config.yaml
d_model: 640
n_experts: 64
d_shared_expert: 0
head_dim: 64
init: "uniform"
init_std_qkv: 0.0286
init_std_up: 0.0286
lr: 0.0108
lr_head: 0.00626
warmup_steps: 50
doc_mask: true
dataset: "wikipedia_en"
Below are experts of layer 7 (counted from 0) of a mixture-of-experts language model. Rows are named router (the router's row for the expert) and show model dimensions 0-127. Each number is 128 + 24 x the weight over its row's rms, rounded and kept within 0 to 255.
After each expert's rows: "mostly gets" lists some tokens that are sent to it at least half of the time; "comes after" lists some tokens at least twice as common just before its tokens as in all text. This comes from a sample of Wikipedia text that the model never trained on. Tokens count by the router's weight.

# expert 22
router [117 133 136  97 112 184 115 152 122 132 166  87  72 125 114 137 114 175 131  98 156 115 122 126 112 130 128 119 118 127 139 110 126 157 146 147 187  72 142 126 120 142 101  82  93 147 146 147 131 132 106 114  86 139 133 128 132 137 105  90 133 155 116 136 133 122  97 128 163 108  96 131 100 137  99 124 157 156 176 120 172 124 101 123  91 146 161 128  79 146  97  96 121 143  93 147 110 135 131 111 142 142 106 106 167 112 142 107 174 150 110 120 155 164 188 128 115 139 122 140 139 106 142  98 122 126 178 109]
mostly gets: "000 ", "% ", "10 ", "11 ", "13 ", "22 "
comes after: "| ", ".", "–", "|", ",", "+"

# expert 13
router [ 99 173 155 111 171 129 131 181 102  80 137 128 117 173 112 103 102 158 180 111 159 128 120 107 163 148 127 147 154 141 157  77 123 151 124  95 104 106 131 118 112 130 137 139 102 155 161 123 125 131 108 146 103 126 128 124  61 107 120 128 102 141  98 132 130 109 136 105 127 127 113 123 109 105 101 134 148 124 139 119 134 133 136  67  96 153  99 116 101 152 116 124 150 136 146 138 108 164 135 170 141 122 104 102 161 117 121 168 139 125 107 130 136 106 152 133 115  64 122 149 150 128 125 107 145 107 140 118]
mostly gets: "In ", "z", "He ", "until ", "After ", "On "
comes after: ". ", ", ", "\n\n", "University ", "m", "He "

# expert 56
router [ 97 126  92 120 139  93 144 142 132 111 142 119  85 186 106 137 134 108 121 129 100 123 101 117 145 158 102 156 153 143 122 113 119 152 139  97 120 111 125 118 186 107 177 109 101 131 166 146 134  92  89 152 112 108 151 148 127 119 106 108  98 118 137  90 113 111 125 138 151 116 110 106 132 141 149 118 113 133 172 101 163 187 130 129 124 151 104 122 121 131 152 127 102 139 149 112 101 114 125 108 123 115 156  90 146 114  96 158 145 138 130 117 182 137 138  99 140 129  78 154 144 101 147 120 125 130 121 127]
mostly gets: "film", "..", "there", "Episode", "MPC ", "JPL "
comes after: "| ", "and ", "\n\n", "; ", "on ", "for "

# expert 46
router [115 153  74 180 147 166 109 164 102 110 150 128 126 112 152 109  75 111 171 121  71 139 104  85 117 124 113 144 142 110 123  64 119 157 138  86 144  96 116 119 136  99 140 114 126 123 159 128 144  99 131 144 124  89 148 147 133 164 131 128  81 137 150  89  99 137 122 143 156 142 156  84 130 114 122 121 106  84 174 155 104 147 107 134  77 130 138 149 128 149 123 149 140 125 108 150 124 140 151 148 142  96 111 133 144 151 102 149 167  94 138 151 123 112 135 100 118 111  96 154 128 132 126 128 109 145 151 108]
mostly gets: "According ", "km ", "sq ", "another ", "km", "Succeeded "
comes after: "a ", "is ", "an ", "with ", ".", "as "

# expert 0
router [143 153 146 131 146 121  83 124 118 108 132 125 145 122 128 117 108 139 130 119 122 116 166 122 167 138 114 136 106 135 112  98 120 125 159  79 141 108  77  95  88 102 156 132  82 117 149 169 106  92 100 122  99 101  96 109 119 169  89 144  89 135 139 134 138  77  70 120 104 146 135 149 138 147 128 154 127 131 164 154 163 138  91 143  71 136 128 115  88 136 156 110  91 141 119 139 106 144  96 139  99 108 127 129 143 126 123 127 143 116 118 172 132 125 183 116 131 117 136 177 101  83 128  83  75 133 114 120]
mostly gets: "October ", "September ", "April ", "July ", "June ", "November "
comes after: "| ", ": ", "on ", "On ", "2", "4"

# expert 45
router [136 145  98  90 138 158 140 134 139 117 178 154 100 129 126  92 126 142 140 176 110 117 173  78 130 148 114 105 113 130 129 105 107 113 145 116 148 115 133 118  87 132 165 145 127 151 136  97 102 126  93 103  61 136 158 119 112 172  75 145 135 131 159 107 172 137  80 151 130 111 115  91 159 135 112 143 129 129 172 147 139 162 149 133 101 155 104 133 103 170  59 120  89 123 110 146 157 151 123 120 152 134 115 119 172 151  78 142 123 158 169 114 134 145 148 125 105 156  97 180 159 130 134 126  89 146 151 129]
mostly gets: "Br", "Im", "Par", "ISBN ", "|---|---|---|---|", "Los "
comes after: "in ", "on ", "the ", "°", "″", "at "

# expert 3
router [123 150 143 133 131 121 116 137 117  69 164 132 110 114 137 114 117 172 164  87 121 158 145  66 102 113 154 101 112 139 103 151  98 161 146 114 154 111 151 123 116 123 126  87 138 150 164 124 108 149 119 143 108 111 151 113 112 142 138  96  87 132 139 112  85 115 148 113 180  87 117 140  92 135 147 173  73 105 143 159 159 169 137 104  95 137 135 123 119 143 106 125 117 123 123 131  81 150 135 131 136 150 155  95 135 138 175 145 158 101 139 145 129 134 136 156 181  88 145 132 130 134  77 106 145 107 140  96]
mostly gets: "According ", "by ", "because ", "By ", "However", "under "
comes after: ". ", ", ", ".", "\n", "\n\n", "=="

# expert 28
router [133 138 138 150 161 103 132 112 122 109 119 113 109 108 137  99 119 158 130 140 105 156 131 107 117 124  73  84 121 148 126 115 113  78 108 131 117 112 103 140 111  83 109 138 110 151 134 163  91  80 112 109 151 106 103 159 151 104 133 125 105 114 127 119 115 128  80  99 121 177 148  94 144 143 102 152 126 118 147 153 116 125 158 137 126 162 125 126 141 122 137 140 123 143 117 137 121 124 156 159 152 104 131 107  96 185 102 156 137 152 144  95 119 144 152 146 160 148 137 133 117 102  86 127 132  85  90 107]
mostly gets: "Succeeded ", "Coordinates", "Personal ", "\n", "Phylum", "Scientific "
comes after: "\n", "- ", ")", "|", " ", "="

# expert 17
router [144 146 135 132 153 119 104 116 164 118 163 140 105 131 148 141 114 144 153 141 165 158 124  95 109 116 141 117 113 116  91 107 105 153  90 153 112 139 159  68  94 120 113 107 149 104 161 122 130  90 120 133 140 101 107 164  94 120 135 139 110 139 127  91 140 139 143 156 131 113 129  88 112 133  74 139  94  90 153 120 143 108  92 116 133 165 125  93 126 114  67  99 127 137 139 120 161 162 147 117 128 174 129 133 159 129 131 123 165 116 136 170 127 158 167 113 120 108 114 113 134 107 107 102  99  66 112 128]
mostly gets: "190", "195", "192", "189", "185", "194"
comes after: "| ", ", ", "the ", "in ", ": ", "("